Weights of a small mixture-of-experts language model, trained from scratch on English Wikipedia.
Size: 8 layers, width 384, vocabulary 16384, 93.8M parameters.
Experts: 80 experts in each of 7 layers, 96 bilinear neurons an expert, 6 picks a token, a sigmoid router.
Training: a variant of Adam for the experts, 4282 steps.
Below are experts of layer 5 (counted from 0) of a mixture-of-experts language model. Rows are named router (the router's row for the expert), down (a neuron's output weights, with its number) and show model dimensions 224-255. Each number is 128 + 32 x the weight over its row's rms, rounded and kept within 0 to 255. Numbers have three digits each.
After each expert's rows: a language model's description of what the expert responds to. This comes from a sample of Wikipedia text that the model never trained on.

# expert 26
router:141172147094130149156112106168123151189105164134154119157157147121144177107138114133105142132183
down0:104027123129147094125120132136126122113085131141129155107144183137094138134101078130160087159149
down1:048093102108181113099130119095154097117175088068128051130164194138104149133197168122128054131037
down2:129143138191154137141090151127129131139133153083119107076107141142188175132205143082083130110160
down3:178152105185121118155183143173120101104133051133111098109126141187140133127175163137095134144091
down4:108128153120127109152160163131063154141100156163100153138145131141123133125114105201102120129102
down5:144138109167132097124138127217127064123135129099069132149124135121087113084139105145134114127162
down6:119138141100123135187071117090203153149133115063154100131140119119180141100105116152124108159183
down7:141138105156163100155135113190114151180181151158114119102125117086058098137140089102108107106129
down8:064119147092130116126149049159180143116153100112103150062142156157095140103130094094073144120131
down9:168177105117112116136132130165097115113125140111062161122141124126130167072174122110105173166146
down10:154131122070120209136124131147136144146115118112102170022100148099111075080110118145132136149114
down11:145122109110128111088201104126114180156079133103126107198118103154167157080133127076123122157106
down12:152121126112125137080134144118095111096073078090106119146168110126117115166063110104144163147147
down13:091103119161115111124159117153139106124090131118137136100124152158120118130129146115105136135129
down14:154132097118125114146106082081142120106147116130130161131117144126130115072122127095064124119152
down15:158113135089119126138130130092129142195245099099131131158110142137128122132089111097157072143119
down16:209132108137130193145118185113155083113160122116183157141101133155179152195133152129145099102148
down17:047121129202160126192151152103176109090097150125116067069136116101075088110177092126127131133117
down18:148123113146133116100123123179084092144166084157168172149107083121114166122103076161212125178141
down19:135141176133159147134164115077134167139118081085157060033082108140147140065130106094120181117119
down20:136152170101134126114132111139147109121141101129133149122183144157164144077128145112120165165129
down21:106144106060088133102184122112105107073151070145104086110149094083124132148079155121167129110132
down22:125177111142118128087131179069064131132131118109120133118128103194121135086162111153142162160136
down23:147018132178131133082104159133169079157122186112153092197126205135169140083154108099141105076134
down24:132144128144114138144155135153092126118111120134159093132062137042141120137096039136146111109132
down25:093056108193114107101134145142123111126161149217129185064120110163122163096136120129147142147199
down26:106146192113176099185099145131123128121151163132218133087103086160132123137134179138146128146062
down27:106089099083165162072155102101121139140197165153151129124137169092136131150128125100172127127131
down28:163139126147148219125113123156102157153156129128137114113080129107114105175158140155185157129183
down29:145125133132154183167076118140111089118155158120133106121113137118122117093129127239153131131145
down30:081189182101143136122069138089144164142175122101135111176101166089143132145193116117149054101161
down31:164183127127135114130179106129132104131125060060123153117199123167128162099111130110101172141113
down32:142171129136085143200051126134134157085163071098086134104164137122140159119181131134112126148114
down33:112111107101139145138123105125126112115203179137134133141078147130156060111154118116103125098149
down34:119118128215137088113164142168123149179150211129163136098110102100136148144114107199118169132139
down35:136143138129098128103084155170164194129158162127153226125079096099097167120152127117109178118091
down36:101128115102108096158105136080133143127104126125115113076154105103145109062116142170137107222100
down37:158105148193106094132126113073115148129064088085104163158130106090141138069085117049132114114110
down38:154102088129129149165141149083098108095177196186151112177158085150141143147100115112158127104125
down39:115176041171127147125136114121190093124129142170140155102155142119127089105132075114140148124093
down40:148066077170120132148127120143169150154027132124086158114153096109066131062088131123158181100162
down41:177091149136121118127109149177100127094110133103125102104145099160179161118064210193107145132126
down42:090106099132131139162137106160114114116064151111147107088174126121131121142149150197119136082156
down43:126084129051101122133139121062073100096105156129084084120115124182119127160138095206113115149103
Film, music and TV words and heading markers in filmography or discography sections, such as film, Release, Television, screenplay, original.

# expert 47
router:219128120114152085133142122095150166169077166148090155157094146068087106107110172154129175105148
down0:228093148127147116117093099104169205118162109132084094160114131128175177123101137195135110103128
down1:151062135144140166117127095139077131125180143157165149088141070124084120120124153140130111163159
down2:107080142103110121082112126153146120098126114110150128136120076133058096099155107084103163109079
down3:169130136144154101129165065114090129089081066179137119094072162099123151104117091129142103131180
down4:083127141120106139093055120102090116123172121181142119126155128096176171170120140143110157158113
down5:106121101068113073070097159150123136081114177096128100051115121165158114118186164144095185054139
down6:083137126140116123110108116103162121122125146124116080184114193099184122119106178133130126123113
down7:152129171171145174163113075121099124184097133129121146118095149112142113153139112145117090156145
down8:124148155120123167125098087146137081068046109120130106131146098087130121104155083118088108149126
down9:173068081101128141045095096125200158124145111131155150161152133155156115177087154113173122100120
down10:140173149102041137126147154153149150093135109143109149122115062099155126137126106147163108110127
down11:175136123129137080077153100108173146203174099146189111157101146132095084132102130135166130149070
down12:130067127126158122117072109140115102091154118155183181142095142095101108158087167152165171115194
down13:159110117134095166137092194186154142163151127123199175067073090190134120113125136131085129089140
down14:168123132116129038148107172132097132154111135110170144118128126101148075164091130110074178113127
down15:085101107137144020165148090128152139139070121175084128150128202112074121064097131062153149115128
down16:115104117078102175128117128142096165106166144116160105175116163147127137135115112188155121138123
down17:146129154111110175092131107109096168083144133170165151117103108121089055126158151151146107094126
down18:179092108106127141154160086086135209150157131139121117130095099138146129099106129094120096092106
down19:136145170131111180103111028152139065126135077145074133128128099153163120081161109052061147135145
down20:145119078159164127087151145178189107142120147119106143147092099148072143126140052088141125070181
down21:125102114112118108138111069177183149127054140141138077125102104171113078122150135119130055050127
down22:196186214150176140149128203173111129094129142124194139096117169082145116131128113062049102191095
down23:147138125112109139194131183070108116168089179128095146056144126079167128112131144130063095135092
down24:128131088111152119127180053118109154111082115105115106184098073129147065162184074080130138110133
down25:081166101100140158160096124094097167154126194151124127145137133053149138167180192162106154134155
down26:119110068109071086070211107088127123120123120102151154133143193109111061099051144106201181094138
down27:136140126118129136126113117151126088152134156132155150107112079133053149132115132122080177118133
down28:175106115157138051128126102123084147097156128235098164117106072111098154088123062171167166132161
down29:100121103076185175128141215098060068160116091171127082114108100110188129171120174054130141164132
down30:161106087093054144114129127126146117132119098127103126149163130153188069170129129134027167128121
down31:071150146137129065121155168115107112093125121143163076167082122098146138124071136170097108141080
down32:156087139100129141170159092180152113066140110138086138153144128177133114090115177129111114154072
down33:117167158182126118237136125190139116125081148077145085124084131128210164183177136171116096123112
down34:162117097124140135149112164080151127122161180149086132133120172130135134130113134136126110164100
down35:200075120090132083086152128102150158119164085163112131112135092175099135126128131071108175137088
down36:179134091169088120134119188126159144115132105081125128150146145120053086092111109161151153125086
down37:197123103126152073168114144115115130147194089141125134107122175126109130138082134173161249172133
down38:116092100098108128083194119129078157134128109147149159136127201130086130156085151042125116134152
down39:142069078119129106091139129167167114139114200076138147135202131137095077131068131143151114125129
down40:070172138146162096150128132168088153149080103105122114127128127106042135037163114134125100141151
down41:174105166136148156130193140117153130123136147095090101159093137122111125134132137095128108126172
down42:060139131138140105176177153101045149139097119106125154115153132132051118121134104109132117144125
down43:145104128130104120130116189094143141141092133115144120142136138127160147171122131176148153164114
Words and closing quotes or brackets in song, album and episode titles, such as Love, You, Stars, and instruments like guitar, drums.

# expert 51
router:108101103052122143170094115201127133087104159128089140115171138121153135156164092118096131226156
down0:167163163127163118129134157179150213115086180119176123139124062088117107120112068131154197116119
down1:122101148145166137148129075172142124076125120147062147156154122102131125126110161137174109198141
down2:152153121097119147140081130148143147124135102132093119140153141160120119147130104070190137185156
down3:174146109140122158116102153132127129143127127153074132162093098172133096140141091094143139136133
down4:130123147097129088104114096115149104124177101177151146088115105114118120137121125105146073083122
down5:133132173080100108169114113101187113071171180157086094143127124125154120132088164166160126120151
down6:056104129145148113112123074166137128158125129151129115109098165069148168097108138135135124134084
down7:133156135112146105196201100139134154170132128076153140137103110160116204139123230126116113105109
down8:157062166132147118173183126138116129183147162149076083164109131137120121144123086108086076076149
down9:132142119131187107107134128101159114132185109119134129116167071163127155134172121147183132153156
down10:109168131153155187107139118050075161118134142089111162105174133155120142154171138128092113130118
down11:156102177135183149135114092166120135127174122107083085108119171135160170094072139168099048075190
down12:122135129178044125125128146166116151112127117160149115149095128144081105123114134150147129137053
down13:132142061121139094140148167146133076153122141100166082174084100117110137136121112190163159152127
down14:131110151086115135124079098121130100103093072138149142111154141093133155108134115149103118107135
down15:158102073153232129109132095149191125138122114117132151105120140120152155135149106132110140120129
down16:129113107163164109184132128127106140074120121178167099112123169165073122129156111150132146133097
down17:134138158088133143164124097136086128162094168124178145041125102156154124066184100188171118161137
down18:134161147052180116118137180113113087095161079164122139116162175119136147114135181132115129127124
down19:110094164090166108137177148149155116141080183128095138110132069085051094129125087153166099103151
down20:138104167088068145123116104106137142104135111102111204131208131128170104126117161194145139129143
down21:104142083149117132087139084134158165130205145145122142128128089147147118122128169112100077129071
down22:140139106073103115105161135111068072124071110155170158156198136185128069128140152125150160106162
down23:147112135153112097201101114148112126101091143131144141142119117089140166158185131141162134159103
down24:088075099080135136083108121063094150193150141174166079117077127108148113131133086155134134134114
down25:170130180088084097106134147113157107145117132103136130125156096160067126076101158070107115105065
down26:120166201150119116120148142129152082158160189146184152116146131069124128146138084081154089077118
down27:144158139139127163073120188111121142093140103167131106119117114120183131138131060081108061116099
down28:177127119161073049150184075112145207105139151094074124086096113103109087149084125108153120080132
down29:090166135105119122082131127201138131093149176180071140106111127127165150142148156129126139111155
down30:177113119124129144133122104088088095127090168113137167113109120157099117186156121185124131107128
down31:092110123149106148132143097152085136111158145102144140037097121166165130147174175146163123097106
down32:124149160111177129125164137127083142147126158025160139088146173107126104080078158078154142122088
down33:106054091115094091092174129133092099178160081121068124081142165130115153169132157140128116096148
down34:106102148073121123119103082214170152153072137148138072135149136118120127135083135152116074103107
down35:129130169120130153173201100116113120179139181110111121176150105127119095186126141160121072112183
down36:099095109144101135108115160154123136145143141100158124140149113096046136103120119116074142135146
down37:126157075126101142124130130131135101107176126107210143068145127132227121105165173081113122099193
down38:138092141170127106169164124140119088123109104134132080181143123104163109169142161080132114116117
down39:154120068174126128127085153120166145130053051100160132133131075120157137124128143117144117121137
down40:183092119131126121127121158129118082159087112077162129105131158117112165165115134140056048104128
down41:129147065082191127144122078167130121138123128166153152129089085116136102134171076142146199121126
down42:111124134149130098114132116156144151112055116124126156191099087133157049168145109183159174168146
down43:141127114138109143071192136104036139090083151132138158162136149076145075125166148110127098182102
First names, country codes, positions and number pieces in sports and results tables or years: John, MF, ENG, 19, decimal points.

# expert 35
router:158120201107140159147106090171134156130132149127125135093107128121142123148136071163165145218073
down0:167127103145148060136078123155170106073116143118106071112141129152192120143098081225143100147127
down1:214095136099163071114142141150192115082088162152127096125105062173125158123137084108133098104143
down2:208127115072149181041091061120138090167146117178059106110126151129037126165139097160038136088194
down3:104122095098107170094105097096139146082100112158112104062177152160147072123147200141125061153190
down4:117177128109128133174131117132122079115078153128125106157105152118106131132125129168167114117093
down5:100074102096144132191054119143133124122147173124152118220159142113151120138193112157128144103184
down6:089142079078157116147112122161117216171118109185093139090114110116126076147141127113129108139144
down7:106120149132184116157162123131177216127124122074089125142116152149087153091119114113119123131086
down8:133125114124095144120129080102134134128123178125148130089148098167205129078152163143140163097140
down9:137081138116127150100132090153136134163077171120107100053133159143108112184124117103121107086116
down10:129167099131131137149124087145172176027118107136107180103160130167106121139110131116163117130157
down11:107128212147103175163124146139063114107153150119142113233137103114120199165133087177143118144096
down12:075119128141153118157116138120094151189142144113117159191109151114085154149139142109131183139000
down13:167132115100122148079127069232112147128137169141111132049120092135152106154141154145127198192191
down14:182157125115139146155112107157125129149136100169134085168173147126134144151126128102103079142058
down15:123108123148168097115066169126107123194107160124124119147196142128125108075108108129076087139113
down16:102080110111132088132189082192130090116175166089082148048126062099132159101113126138131148113179
down17:144165111107182092158109088173135132122110169090136120170104109140122114114177179138200086129119
down18:149155141125177112109134108157113111126148112124083152169078110145169217111115105106105149149180
down19:152117107036074128160138123088129194190140117164141128123122134116113121133171142103073077136085
down20:111167141112135119124069160110070088103138165122126212091077145166106077127083121145103042118099
down21:178116182168114160111153085109165096164163143120185132149131076095150107115190167091126109182103
down22:066084106129059138112084172148124092117133172168156111139167105116095051179137198193159139154138
down23:142101122140163096138132175134169065116111132141077187123160081129111175088120140076119130167077
down24:138200104108133128130135064121101133092093099140103097204125115124132130119125135143124174120165
down25:125149153189165138131076123150104126134179122138136070125099179119145112089125122130090055140135
down26:107151166157143118139138168150135096046096053094144100130131063148088125169143095106050070143153
down27:149164154091142073132114123154147106080078036047104135164069172114109147125096181098119139136151
down28:114126087113132146116155147122082091145119170095152114100158147104112184089147114127112092133143
down29:114147189129134093151145099154129107090129069179082117197190120119187178130128097165097105132082
down30:122102132142213121185147113156128148103085118152126140061179128134094169099091060140099152132187
down31:144146135157136151159138139068089071113126168132127140117093108209086140150091156205057115129104
down32:125120134130130112121166137166128103139162186151062151075130111184073127182102121146090137162144
down33:153130149135138088155124163096128125128109125128122131106149108179145119128134122147134101128087
down34:112120135164096102141095135120222146139127073134135138131127111125102142143117155159118128167130
down35:138075145047167163125100085111124108100170167153169143134177061150134112146146160144129131133122
down36:121155107100192101135126141146135148107151101104143153202088142078122162141166079119136100115100
down37:146076121107045159064137117145154079049101108156118083131099139109148106131116080073124088073142
down38:173113100136041156127096111097111184084133133106114131114185099129084115163177131159180137131121
down39:168169104168137150162175052103125154126131118148128142159134152111122174144157171159134116130173
down40:146084180128109147184169139087170121134098157097102148120137188139163092126085113080137034104101
down41:146106158104183130122132172144133151127165171147116072131125152121124125170124057125096082111158
down42:120053115129103157131203156165104122203168153120201100097124116111034132129123128209128138145140
down43:136153120136103103099059204149173168105112102080141147125069131127132146097146086122091165098108
Wiki formatting and data punctuation: section == markers, periods, table bars, list hyphens, and digits in tables, codes and ISBNs.

# expert 53
router:151145129132154164135067130144155133135200123111067078112134137157101121103134113115106168173104
down0:136163185135132109128137107119120139076179197039116090115125093066145124090099115196120168131127
down1:140179126140142113098162050190159129116175101102099083122126081133132127123034179091171113162105
down2:130154142172153135161055144106066114119075123126139138171139092129131106122130160133236114113200
down3:122096060119134097080154126133135084160123072160146111186092127130150122105082122092090114075173
down4:101134095157085107170133037155111130148124160118087086126154128132069093113107141088127055159059
down5:078122088154108122132134099135106107126166151130063095141082171097119097096094127139178145105114
down6:106046098210117050139118118158139149146133183125097131079117128143135130145144148172161130109163
down7:093098072147140069128082119169085113125152118131126152159090055168133118176186141090151076115132
down8:110152091134166106190128193087135145102110133135127126080125146127133112112169162093128143115128
down9:097106116102030124161130082139065129140169202135129074135140183125128153114139121125098105103181
down10:120140164112181147159156130166134141172110127041131139099060151099100133138127100124084106160150
down11:129143102069113108163092164121132088097118206133139134144119174107155124150120076058069071069127
down12:138134145126093126185120153104131166097102160138143128119092112157100125117136099133062113144128
down13:103096123160115124124125100109123125180121132120111042106131163161138118117133088137020138165206
down14:176186181129136164171098147181092119161100089144191176119141143077122143126139198222172135092185
down15:094062100154152039149173142143135152102166077103123177125129153115073128076136101090218123132166
down16:145119160074139139139110086096090101122131233085136128134157157108123133075132115123187193126076
down17:168109132112136122134128127115160100109157086125083142146109112150125187114152116123212159144190
down18:065058074147179113150139124126132165109222122160128143116115096159155096127094129073122177059158
down19:140158070165111170173123081141088085159157203134100125090130174116143137128102142121164166132129
down20:071134156137129098129144110090118125117177178132121108112199103103109157119102113087105114128114
down21:115114152117093143115150137155148151105126148179091149125108089088128076125116134127059131122116
down22:050150174174136149128162104156159191124220179160084047008126149128157160080099131122095123115145
down23:126155228117093153137130119146051138122154137088084139065138126091113110121101122189127153083138
down24:115096086087166082147068147093150130129190197133152130094143172151152114120179153072157174139078
down25:133134103148177108120080136111131099161138109138125168084180126083087109074129168145129141145101
down26:165153133129140163121090142103166195088145114128167106106078065149107082128181128186211125131128
down27:140112072204193130121210073170142144178147133124079161131128122115131132138147164119170128130128
down28:116134141119073103125106131127143121143124176157158104152124161160119113078161127111121120123177
down29:128038100123123108144080158114113126114144065144124117170053075140148137156122162134097143091136
down30:096124139127133186162171125168074084097122130118182189115131074124097116128113118111118154084139
down31:126143174158097158114129159134063113121111123124155123073163142124061131158142129061150107125141
down32:134062104056142140108104138127102162124058108177141154136076092165098129144137092134117157068151
down33:113127158134038044153090182136140100146123189078163125127142147152121134149152118155129158132111
down34:123111112120175146106074126100126143155135159163152146142098130121115124127079064128103115149121
down35:141126123158155146129109094127100092081112098132129161151128113148065104117182143123159139118074
down36:169173171099115203170125102139123101118151111128063055169115155097128127117148103102109129163071
down37:110157158157144147098083108132146197090147122015117151101166140171082112152087061098103107155058
down38:117178130176091116117104100171140106087177148153112064146124176147136157190121165134139139092143
down39:168143138104097110134041103128163042194135104130133107176131119155204134149103125144092126072135
down40:128143201157047095153129110166145161113113066120177110129129113119071181190123083233172127092094
down41:081120086164086070074206139126161149139161126141122137094157148106107154107074073100113115098208
down42:089110057158129099119124125142174196155142130140157178124125063190142094198129143095123169140158
down43:123139094119092102075098161177125089155145149170162112124118128160175133118137106122095146069145
Commas, and some periods, semicolons and parentheses, ending a clause or list item in running prose and citations, often before and or which.

# expert 24
router:163111150096171167174160112097163148153123156071129143141158167110164126141163100074105169161105
down0:118070128111128159138164127132108111104081127157143099128059114115140083164110064182129132107136
down1:120144073138131076200135164147117115166129128084181148176056124151204145127098136092119143222092
down2:114129109091114095132093146104130147076159130128173166142088113166178147136094202122141085131105
down3:124119144136138136116172143137174164175116140141148122101143148060115168073105135092110091134134
down4:142179101156173113084132174148105148107129111119132116179188075130126108131086119164097134122125
down5:124145105131110161082166153101093142123142098115123195175173123125134106138095115111110154155120
down6:124130114148096178045152091213105163083134133140136133139115152180095128125139089130125133108136
down7:086102086150112127137110089145163093098120160106138184104218109171100173120122120111123105165117
down8:130200127140139173120182115068166170143108103171097127123127196119122138113090058148142140160128
down9:163087093134082060130116133118068142088125164109068084166053093128143103134084107125130096136152
down10:123106116088173095170195081119136136135061220080154125104129092112141131113119084124132140094124
down11:125083105121156146065126132112116123171147189138125132163076135095130131116166165119122201154157
down12:064175130117125165155158161163177123097122125153174161141118115137164166115105184167137147160147
down13:107154160118085160064133124132165133118137130135197178131174146114145139100088161139152126158182
down14:173122107114157116150136104106089106077099157123168118137134149127154067133102103131152134113127
down15:058154113141126215139111164118145101145092159131186135166086151159154091143215125124126202173110
down16:146078056108095152124063138109085130085140063162083107120124098173123125084112118139160143135088
down17:034082173108206135135128153101137137103135146159136111102128133124090114121134136172171125103199
down18:094164140083128161166112168115155096172130104124127114077092172131169087137148128193142136162137
down19:109134132111130202124138177128128099101111124119110122081086164121146193073164106155065146117106
down20:115105082096159113086132141063121134129076079054120146172071094138152140151100127098160151081147
down21:095121103176144145103125132173112146176123115167139122081163074137095163176112156105136153152135
down22:198134139111090119113181100121094128170185209149127084093096143169144145188035116143129088177129
down23:117104153095157107146150094120140108155124147080146138116103135148171150126111167035099166127116
down24:185089134238131091116122125093115186127121082077114175128131141140158120150111085087191123131211
down25:174083112148165126178129142146100121146132137223190163115152125149132103109130150171068131129157
down26:094203102104144124153179150141129156154137160090114143116123118119123049155117145151155054097126
down27:084196164100075145073097134176111126104141134158181126128142134160156166185175118121144143083125
down28:179135106123077100121065185117040091138104142147117137124176156120135147091126172138104135129143
down29:068196120125144119127097063152091055148172218143154136123125127091129123147119122180089095158141
down30:121183120141132078176132154082181087127128101154135140087124123138104147171090121137107113120092
down31:202104140059175108144140112117165132065111132116100113110053113162129102175126179143113126115115
down32:133117178133098136116130176143129149129162133141067106136108093125125128109134114198182164130123
down33:134063101138184135092113123159122131154172064130171170126137087159127135134124113174109122139166
down34:078157178133197134165190176204129123116139120135126134036113133127174054120136086078150196125153
down35:083144137180140084128152162171056143097154131171151136087180086177185116127122097135187149143146
down36:098097117123105153124125105126135203166107123122169181113161051111097158128184095162135128112169
down37:143088109105159110173083122163109117108152129127075117070138068155190084157088132118157170109138
down38:131122153146127064149104060134163149185168138106124242130106133210159171134112155141076049180075
down39:077135090128130125162144109128128127075117166125090117160148112226153064127205130168099089096131
down40:130129163080136108147198119085110120113049174119122088136164159140147068133139106179166129110126
down41:138145130135128137000118132120134141057148133164172135128110119053110162181117143142105086102126
down42:175074127087122124109138130143178167032155097150104146151172154111131140100036159143142158154127
down43:117169150146167127128155121138091095163127152066160102154170171125136110140135084069097162086128
Words in articles about albums, songs, films and charts, such as album, film, vocals, Records, Chart, CD single, Best.

# expert 43
router:161180172105135176178141092149123204138094107102084156150085138112173125121121104142099138176135
down0:108100130126160094144076057137195109136129145137140091101142124098089121173189125109168145169128
down1:170110151130116124159131151143142146096079116106139142148137104087152166134103186120116144071136
down2:088108194195101199130126159133167125121100091121089165154122133059158137101096152190127175130137
down3:111150102142162085130193116159130193088110147126136142167072106091150138141094107161127114166098
down4:147177101147150159148090138153128158137115112102160109096168109203185121144102170106107115163159
down5:093145127105139193141138130120125106090137109212111141156080141186125130082116092096144125168125
down6:182114154095126111127137158169122082112133120137094123141122162128052082079135115111124135160080
down7:124141133149152162138114119112181149125115101147083157149128097092145134159184128148196100216123
down8:149075094128098155124148090122123156137104215134126078091169080131163130117084076165146108048121
down9:143102193123115163110103135134135091105123143171113133128049135171099096108156146135099109109086
down10:106128163201150160091116154185113199154125073094132092122134085097100189118127105154182110079188
down11:104086139131131139127125104047121179152110122123169116133055095101127137165132086122176111175137
down12:072104130129139140161131084041105107152217140120158105152159157179157159135175115083143146164041
down13:107137130106106071193111112138156114100230121094123131191140113134127134108151151102184113127186
down14:097179079112112050099161117080117171127191138172124106148137131124208162146130092071123119129141
down15:164126116195103115193123165094098098107125163078134113119124170104146110108079125128178195114139
down16:134152065095095136127134114161158090135119154161143148130141103111160153068055127148148121094058
down17:139095122205088092125084171153114205100121126116078119115061136127076124124108122135095106097157
down18:117150108052130126119136135144120143083134149173128115131138102172113164086159124093109171163080
down19:098116233129150184138144130104104125162143154148133097080072111118108183164160172139167120141144
down20:083198150177116144139097158113118122121169143163087117089127098073101115108130116125111102113127
down21:168148032146080063079150121081159119084076145125211111143184144156158168104116157148086156140062
down22:129117131119098096064155142119089117183138143132112119129138128091103118127142056153160094120127
down23:141121236140125123128146149123170123091096128147123090178105085134136155121093094107165101128088
down24:100107172139103120111157126154125128219122126119130140122138118157089133131099129125110117115133
down25:117146094114126138200130120109117102135126153097126071162197109160115121163118133127166105111118
down26:101114062160133105145116098143131130099146108088107213105117146097163120122122202163158117087148
down27:074115087068126204085132091144190155169103150105166121125109138114095118150159128128204183115149
down28:102103132086192114142089159171132107073136136140118114081103137135086130045147140127119154143127
down29:133123112150163118110166175151123115142178106135126135153172076115081107122118142094140109078152
down30:137157131139090121150148167058141214112121162126118146171140143142149113107147105172065144113097
down31:126109136127142127112046151103098112146110110110100092135132129112091093139073135193084108140108
down32:170188092094157161156156125076188162102192116112127142096172181185162137090154125119147132110126
down33:118157152164135112113168167152137063081127102084108122092109077138145138103118121226106194114132
down34:097169091122130131128138104127123132129111151113115143115138120104053170136167092163077175095115
down35:140158161142086159178104171185123061120187155123162167125166186058134120101148087184160147169185
down36:151179145121155208127096121161184046123128136160124130172060142165148149122104147084135051106104
down37:118106166138173165123114142125164113122169205144143160123110148138135094062148108164097113128131
down38:123086186067161122135181107207035149156138119131209124135097142119044134140144105211119188169104
down39:114126146131177143080140139158130102110128138135078128117115146132126113158125112101122176074171
down40:126154130108073154119102122165164084043110132196174093149148118126072089145144113135136132094115
down41:144109183143106125128130095145093167132077138120187105172119076148147158124154131148069156091117
down42:115106166154125169131133140131158128148127090148083081137101141097116087130126157187150116123169
down43:194084131055138165123150105133156112057194140141144141123165156131151085085107108075105133177129
Field names in infoboxes, table headers and section headings, such as Location, Born, Operator, Website, Coordinates, usually before a colon.

# expert 42
router:151139148126161079204111154117103126113092141123163148124090160168126159116142101179168151176107
down0:155139171120121135120163137093074148095098058162118099143148108094145136133134127113145122142100
down1:208174098132141115178144093146142123126199117111084137104091117059134139126129140130089099143129
down2:135144142136085089142123146080164099116161124164136117158177127126039214118135124130114079139133
down3:108065112106058099072133151163070165061102167193123094133140155171135133146122130176105160110124
down4:112145139132104124174113162124105090151116146156160130100143143124107126135122142151159062070094
down5:148110174092160125142124067134110127176142154074076083130172130027138110164126189124141123101148
down6:140092120082126155118132122097127130131145124133102140107116178184114157132105127160132128099125
down7:181112109108107130118137126122115171121179114078103115153160173065122095144131135094143128146064
down8:148136142121143069169109149140158121137143183137120153162114140158084156139154121083113101195114
down9:186042129150105174121157173124120148129094138099110115155213168161129143109046124127139149094091
down10:080146056158154155168171152160125077113125113135145135062117080146130136175117138164129071177191
down11:170157090104097096122166124125128112145137142147114119106156105089170106177143134183136079108118
down12:141119069061133138198106141114179127117104139142156131143125082138099145128112128158128113182147
down13:125078111131101079132154123129129113115074139109125130175106134127140134150182126160147086180167
down14:109121063121167095088218159085202102120144111119110118119136079093120119207111113082103130100153
down15:117128164097167066150128067075150149178075152154059068133121123073137095151159138052122094062194
down16:132149072147129094132164160174147136122176145126174085179112122116125121114097149113176148132128
down17:155158112129166124129088108127058154086120154129156121123135111149119138130095132113139145088181
down18:062128176128114155123161122108153066109103150130111123133070138131106095162091049110119130127185
down19:191117192096124113093185124153123157121124106115094058172109161076165139121145151119138151066116
down20:131167147173122202128110178134108046096117097128143125129137159125121156084100132212111082083191
down21:075152122154121131111131150147118162101205030170129144109203160124131092133101079105115108145078
down22:168125123191159110153095185204091101138094071173112112130146183156156150120113112080167146166160
down23:121109148123132089120132138152043124141090154170181136113131101071165068182111083148200144088135
down24:123148139119100185076112129126192127102125068079119120107157153149102143146173072122096160123167
down25:184131112143130128130107168174162103125085134112088118128117127125122090107106143152155138134162
down26:029091096092117098107117078087153174113120127159114120091130153169106138115139085086059153158139
down27:112177123129056159133128135129211111093101123102159121050175152156122204087090140136091165153105
down28:098061146169061121135068136140160120135182118135126128121140141108124107215093123152124069161092
down29:162125130076052140109074198138181131090174199102225103204166147108091160176150168123189128173130
down30:130104159133125119117185141140079119150169151113173117119096128124159123077152156130127175078130
down31:152092082144061159199175116130122135132175138101141117145195117080151152082104080121072080182160
down32:090142159173093117195128130116100151194140103157140147141152078134167148114169072143095135111116
down33:083217091097107133115138124092158130044179159150141154134151101131134132171216095113062092183138
down34:126132080130098121059151114114106156197129072176153153131125128095134112118115137093040106147114
down35:135123185221139127150168139157135105109127136170161133128098130114180113099146114206120129125132
down36:168182114125134157218059144160119147151166147115055109130144149108063136082171149160091128110144
down37:098163122140119153114123113101135140110094175106130172126208091088159081160104105126072076168064
down38:100110105097132144163125165181115114145140173144178133097140120122142146158048154145116056185085
down39:067098155127135110130124130129201122105111180042142087094136129173047123158124060097150109098137
down40:136043126119127123109169126099090129129128220093154150118182105092149138145066150065125144079099
down41:112113138082072116107128128130149085122138191085167123126115137184122101145123099195068130138126
down42:082134091127098141071122143139164170108144159137140176173147085167105109122113104106123105141104
down43:080141133177116156125141157116107130117134104187085124088118111098148201059185178118128120109119
Object pronouns and verb particles after verbs, such as him, them, it, up, off, down, back, together.